From a checkpoint of a small mixture-of-experts model trained on Wikipedia: 407M tokens.
Below are experts of layer 5 (counted from 0) of a mixture-of-experts language model. Rows are named router (the router's row for the expert), up (a neuron's input weights, with its number), down (a neuron's output weights, with its number) and show model dimensions 0-255. Each number is 500 + 25 x the weight over its row's rms, rounded and kept within 0 to 999. Numbers have three digits each.
Before each expert's rows: a language model's description of what the expert responds to; "comes before" lists some tokens at least twice as common just after its tokens as in all text. This comes from a sample of Wikipedia text that the model never trained on. Tokens count by the router's weight.

# expert 15
Description: Main verbs and their pieces after to, was or a subject, and their particles, such as took, moved, design, "wipe out".
comes before: " the", " to", " a", " by", " in", " that"
router:491478476453546447486481536497527563502542533443494503474471481468497507507484487514474469486544492513508461515508529515496452475451476486445499493460517441462533511486539506526526531519500514530510487494493496492536536539518473475543504495498544503520506486544507503493503541531538527478523491483516533499507485547508516493479474513473518463462529496476502464519476541496497504472482475512517544457483501520495520495503509492553500481515488484534488525511521466518503528496504504504508462448509492498520497486544478535484499479491526476476513489518481448443502510464469516456470472481514487523501497485493496572473467459489535544494495503496528526489468492477502508500525538505534511535520505511490519472475525523516505504470508506493515496535469513477475506496520461
up2:490499506495507473513485491482523497511538494476494493501483525532447507475526481535502500507495460493550464530447471496506489527511490524485487496497479497491528565509523499511498529498536500521521486522522521481493505495504522465543500484513479509501511507560479486501494478522514524530520491490453518485471522532567469535467484503469495513538523527530493522513484461483505524503525520453470475506516472474503486499495503473548510523517506507493471579498507504516524490521558494521519494506492496509497508573500463476516499513498482437457491539520559525487466481488495478501496510471494467522566495510494515484565497495519547502522503505468508468505448503504490465490514500515470474492504502484507491508491460476464429467458511487573469480486512494518521484479512527
down2:545519529479477505539518478484465517484528481492486510493523492534492524526488517527494527488570480480478489479494510514466511541487515504466496528506498521503534498492513447503467487510556540515497478482494518467485534467556466442507500470506509495555518489569492482472490525514495487509506509494499547510502480540490504455504472464485486496497520494492532467460485498535508499496474477495511537468494477482516499514557500509520515491526517481495480469473494505471480529550499525516505488462519518547551502526478484538502488494480521508511519490474484493495489536490429480504446532543485503501470470511516469492488465514484564510463473485463515463547484491477498542472489484508521487515473476473527460497463467538504483494466519532507461499534461496476508497511502529

# expert 11
Description: Sentence-final periods fused to word endings, such as "ed." and "ity.", and line breaks ending infobox fields or paragraphs.
comes before: "\n", "-", " The", "|", " In", " He"
router:486523561476513498480515461486483555515540520485454512503515464476534526529491487499457482474515530520524539513498464486539528480499506494509484498514523516501513508506476537456505457470474503520525453570513468525526489481536510448463492501518499534482488470501495523497517502507486463458509479480513506486493488503500465485466492468514461522476519495465465511457515498453497527502496527473477491500502486516470539461499493508502552537480516521485498503500472512489535482477470504473523489512477473451502512519460481460500542553527480498517523548464527479524487504537498487497511503473482514459509526482432452484500480528513519488489483520486479515455471500490503496510521550557483462505523527463517453485535471510507503463508493477522542467527521515488496518499490504
up13:548509461549504492519500519507524493485483524514518526481484467459472559487502489495519484498477505520497486524494468487447505572455456510515508526521538531507536473442472516503488523461529537524480487491483535484510531499504509504487447536455519507518496516479522507497520489475502512522493501472507494549505492515487461511504501550472467487500494440511515490502509483450492503510494453486553523495507502496505538528485508470468482518495516494508458505497524480471490521568511468486518499509490475503481481498518449507458470502523537461518505507494536485502497465523525513519483521515515487488535533447530518516473528504464529482531496495446538511471486504501481493510511473507448477514522520481479474494534507459492507462487498474494538509502515479539506452435465478
down13:508547506502505474489488463534495551470488506428434507480548522517521523460531441503475525463513471519487487540514511491510504493520510481494506513478541496504491466481515511500483511501485484497539499557459490516516481480483485491509530539510465532540483510497523530501504503449504525482494473472484513514511475499509502485457500512461517512496450434507516529456485499488462482466485492507487513518491522499497438489485489486484504517482506489472546494513539532470487506500511540490488458525504449462488479516521540485518509481526500465468438510514508494483499517516503484482482553501494498524470487486479511508438475473492506449473505482487530522502501560494529481529470551478489470525497519524507463512505483498508522486505476501531502530438527529529467484468495480

# expert 9
Description: Last pieces of personal surnames and foreign names, such as Smith, Johnson, -stein, -ić, and -oon in "Witherspoon", often before "born".
comes before: " |", " was", "'s", " is", " and", " ="
router:483458476550525514547500530514470499492487508485510536496523540496503526473467508466543492492532437520455521508497523459467525537474497496509512502494476466538503530476475541510463504506466557483458499458505460486483517493531498509497497497505488539504504518502520477527494448424485510498490494542482490521466472494480485514490523539489463491464460510551467545506525470512466499479531495482487513511491532470516479484524490476470496529498506510506486506501493528482552505528509475522487504531529517472506460516485534449483517464501490522460491509486501494510460561530482481507488554487498514505521511534526513484490479534486490536507494485518545494536490517494471510511482468528514531512481490500530511549524498451450487490514512521532507500465531537494464506466523476
up1:495564489527512474512493493518510467494507504460466484453517512515515478522497502535528536484494515520455500490501468523509531504482514485496502511476497491510476500526503540497493495512507493464503471495524459492508546505447522504471519470473481487473488527513516507525509492459538520536490508513479501537494520495503504457472500475492502527502501489542488491488474516464515520506494508510511487486453593477489516529506476510501436534503501544482455521482448536488520489513484488486495465489486540499482476506462502479494497508462535532478464453470532520513491489491506489510496503503478479521516521474524500520523527530469523616494519481510528493469511501491472481488557549484500547511495526505538517528534534517501482555518470501511478482516469500507459528488509557
down1:508485523534486522517531511555480520492538486527512478490487486506504510465507446495476509521510544455460540468493504503488509520502534477533498508478483496483496492561474477510488504469490486475471503484480491532437476500497509486500477503469477475487515503527480513439525532497491492448473528562496507548525491489486508539529491479525483481508509510489493528484560479484526541491492451535490499528523446483486524495486499530475526543495514526514500503533528504529508488462534511505555510530507546519519526551493487501523470505472479545502512489525527482467497491540544463465498512478524514475487517496488508514469463473455480466494482524547490526467482518513477521472520486530540476519512499500511496518530493488527504515468562465500504463551515506524497520525542510

# expert 14
Description: Country and place names and years or date digits in tables and biographical details, such as United States, Florida, 1923, (196.
comes before: " |", " States", "),", " United", " –", "–19"
router:558516494480522484485463481523525500506504476568534503529468484496488488520515477527508554504457514522492484503527519534466504563508490517514512486501482481488480476485490512490512497507471476473509534543537497468466528517476514518527534445499467494490504504484490495469542502460483514515505486494467521519467501517488490536518515485532513553523493496492515498481477499506473509535499497532509472484495532480532460527436499552510474492457498505507498490471538487499515522555488474481519503474476468535519462481457486471480498515471464515526443540456511498499465530467528475467498522538533509516508489471478536530474535500484483485499525485490528534542492505460505489451485542472496428500504512510534535514519492500501500485532489492473494477479551508525531484516509531
up1:498503486551557467510528458545508482540494470477501474481536506496476489488504503544478488498533461492533475519465537499512488490488507472513477470517508515481502483455467503497484553468472496525472521478517496531427476521526507482469451526467469490479496469480506487478510503493459521523515501522501470511482490463496515534469505526502456538510508479516477429507509505512487528459507444512506479482506477517490498471526474551524482483541536486504485474515525475495515501484485537520486523464506526521496484484462474493471480496493488493459463436480480530460507551515548457469532508495530540511497482522497512516513488492499491538520483503494525515501488485480497479538536550524528494512505448498541478495468540549470499528538487519500503483514517524525492484496485486
down1:469474505469522496493483501518535497534509473498497480519492452490486494494528524454555542486530519485486523533505459538499508478504469515530511526512497491530478488494514520526540529519529498481495489507484486484535529523466480523502545531491500508530469524445464516528532507461474487543490480467522532536551490513526479445483467502494497508519541524499475539477510531510511529531506495509513505525496503538485504493488523509493500489541483516536525452535473527526494504535539488513520510490498483528517509516476496473513482462505493499466533536512466466490525558508477525539536509471504513494497486483478517539509493523520467467484495516546515523500499518521532496492480492476502438496479509519491522492524463459488478489470475536435440491492570479509498572507493481

# expert 1
Description: Prepositions opening time, place or topic phrases, mostly in and of, plus on, at, during, after, as in "in 1918".
comes before: " the", " a", " his", " an", " this", " its"
router:485490503488463492539487456503515521523461495558482534496499490491444471486475506533490470499504497484542513504517501548499483508485514522500519487512496531485473473462522484466510469504480502547508531496493513460553536512527499467488522508472532478494518551478470476496477510521531551502518450458506500521511481484521490536445502483483514475526552512493555476510513480512483503504478549506505524491481500493486495478515480508530535483528469497492493455547526470497463495440491468492511465532472527535509458460490504519510449515520485460504489472532491536534549516511501540468507493497459477448492494484489450496499494456502553495530517498503499491496490495512487482456509515470528511524512522497528515486518515533485519478483487527484470491529516475451471480512560512
up2:497480476480465498519456510528524526478425527512549529496516516529509477521541514461464475538536464514463506495499513473495501512506560481520484460507492464523499506526490520544509537494461455502496518501501529487513487492474476479465502532466501519513498492488515535490495517466503538503458450468505446496508514537459463497535493475484506537521497523502520489478514480518481485489492481516509509501524494476517502554483506514488499495514464483509507516536484487520458495520494496541497548572507532499522490493498535516465500505500504471478539519521496531512405492490523460496503478511470481506525469426523519475519487501472537529437512474496477502473495519465511509473485498479477511501492495515478525499460478488516494519513548481471512540486542506477522495524504516
down2:552477467502494535493511522518473508553534469488469477483469465469539455529494486473531478489507503503562472531474549507457463474527553524517433490497496479498439519491499517477516450500459492482461495528542482459503537530543475474472490441473515497506480503551510485484497506511471491510536537489486509514502480458476500464488526495508472469510475520449476499473476451523513519507472515517491520483519505492496500485567517487490488499476511489474538524514500499531474491428517525450460481518483515532498515493464472481474506497504496465537514518502497485555523511534488510493482476534460511492480465492518539499504493533503521508483488473473513486536500514490497476470493524497482476494515507486485520491513531512527529501501485503490479508511513477522498506454479510

# expert 10
Description: Nouns and word endings naming a person's role or occupation after a or his, such as footballer, politician, coach, administrator, yachtsman.
comes before: " of", " and", "s,", "s.", ".", ","
router:475511541517514501561448558518506513534541529476503481550492492531495504484516498506505505512481506520507491524459462461486537487501500520489493478503509481510542483467531473517527500523507529463526488467516502485489502466545526511502492510518463493522502500560500471502485482491512483538504500503515469504513509514514522500503473475482466490462498483487476475503499560465461518536489540518481454513503516476460484568504471461507502510483524480525483535460512534503502502527457522494476537502536503492472497534482528476488519457472519463494526503442503498492467485534489447519445482487472531515502487502525494505509516474533488463513476508475478502508503531516522547502476489494454470525522458499497526466455449453527536500495501464506485493493430468499509504516506482
up0:465514529507530520454524511536498489530549481475506512444496481481514490545475524458488500499487497551487515516535485492481474485506504554457464573503494531487506518522532492520521536515555463483493540498493491487518478512520465514581510501495548483520516546510526490500507474533523526527494525471468468465481490454513479490496490519542517497526512479489481480480501520520481516505474549492506529499495506498486526507502487520551507505475508486488513535493497511498498515531536513528513503518485491508448489538443513463444487506522498480460511482495506480488510520489478548552500482502492481542488530498573493495502540480493530539490476521505502453508496524474472508507478456503474484484461500494513484495517479504470496502514495507548520480505439468464490474481521502
down0:483466457522526485493513482512507507476461455517561544505511493432512466513478503489500502488497491465493474502507458497466500475502505504485481488524511528501520450473524516468481506546486512500483526544486515513445513509518512510505504487562507475513531508469504534530512457486462542505508529508517457484496464513465495544510547500477496473494473524506502494508508491519471511501518463533494476460477508489499538509474514481534479479483495504514454468451525524504534522558528487487473476483471459494537507459474464517526496465481457485521517494490496482500542531520506487494522486551495515473502500513483497504474409478499513496533466495507474469497497494518543515485478496538537526524519497486524522519500523494487463502506531501463518507505492490590494509498494457

# expert 4
Description: Common nouns right after the, a or possessives, naming things, places or organisations, such as area, company, village, series, name.
comes before: " of", " in", " and", " was", " for", "."
router:472473550517529510534501522500470479485536507488463466523468501518484493526487526506449498480535484544500517519493532502473522506509494485486453514493525477491496498459528504529505549508510512480500465462501484486511500489545522537524448495504490485505504490466517500471509474503509516466471540551532453531468508474529495487485493539481497435474508496483474530503479488457496505531538522460467473523504490490521511539476503506532528501464523461501520471531459509539528505543505511524464462494506518508506490541478503509507498481511496458490473452463527490490483452500466550536437472486489463504490489467539507512542526508508513473492484531488473484499532510496500471503490526497452521455516495503558526495478514504492488503524525472528515506503446479478458502546465504
up2:529477503553518495510491503516484462483466497543452504472484507518488487470506467487502502493526488466549555499517505467511486523521460462505500475494522506461480466506505537485488525476540534460553538475509539478514494555481475543521553500499505500502550501530517553489464498478511493494477506496501522483488475510517488527519520487536539503474507509461496534443516474513499495486465492528495496474494500459493528527516517551528478540553498463499565494530499535530512525526509510507533480474512504527453502486541521482500530464495505491511437531461508469503505487510499505504483524495542503503502528482514456531547499521488516448529503504476504477470499471494501487511477526500495498471498523529505520502522501458551479506486486509542453500481483450466483488504482505
down2:495491522522523515495559469496532502526528430485465480502544548487518512537507464511532511531550477502479558493453480509493504489492501463492506536500503522472525490517478500489475501507470539526506547478471510489501550486465505540505485518519512529513506492515517502479444490484494463551518482537506507487507498506473487442503485519485501489496468516494486446493538542498517506481472490531498462484554498454530487481518459547492531468546511506545492519489484478528486496470498521509534476502499491537486451494504516519554458531473521533532547531500507498512506505508511499522518494482533481492534512500512497477490529504512456514531523518534513490499464501472464513519484496507538533485545524458507498502521490477479501518521466511531489522450493513510551482526473537

# expert 5
Description: Wiki heading markers and heading words at paragraph starts, such as "== See also ==" and "History", plus line breaks before headings and table rows.
comes before: "\n", "==", "The", "===", " ==", "In"
router:499476512503491442483479494508477509520503527518513494444505479482486521518522463497485494527505526460550528502465487447497528505490488522529471458500487522470458532521505489516508502451535563468493542515458495510476507502503480493507532485450460525431502449492487502490506488555524532463482512498541501496488545512509494536525520484478468510485530514481528503506478473503506490461500515472510513504470491546479492488527545516522494487456536488492535508502504493546478487491535511555490479490506472495505554465495519543539483499481465518532463538492477539457508487491468518520515463495518459498488496510510465504488484531464519486490524502521506541472536533501492498499497494489474444480437509491471451515504548497482510466494530506513491485477488500514516502464477496
up2:491523545526517468517507537518464532510517478488507498491505478496506500496542530517492461515484501501482485492446526459503507473493506474479503537463513498499497504544479528484473497505501534485490502454487464529514506544502482492472484511523488480466486486503496508444525476507523483507460477513438502514548484516500534506507484554537500513506505458462476534468545505469489497450509506511515511521522497505498514481468470475581514483530495477496501581502455543509470494465511482528507480518470474502497478530539500515469470486493500496487506470487485500483485516471487553488551512540480472535421481514480481520473495512488506485503478520533498484502532497531475489527504499529440503454473503470545506501495515548502481514550529529494509498516453504505496489475476528
down2:504483493504529529493491521502537498547458508518479515512501458536461489550517499510499465479477518481502506471484522545474502496464528477472556516506482523509541482509456490492511503530497508493500524482529510514498491547537556502521505452461498500490487500506461503537498484434482563502494505502476466510538511490538511510509526484508477514522518517495517475526505501515559499508498530534491492516479487519464497504530469498515524482489527498513536498478475479530477512485473476489502492489550466501505526465524480536496532489564469500529466467541474514528502495505500474512516443514461560542484509476502471484539430512488516485523482521487509509485561505479534454530491529503541515532514473487484491535491497504525514491545501503453457468541518470496508509509507501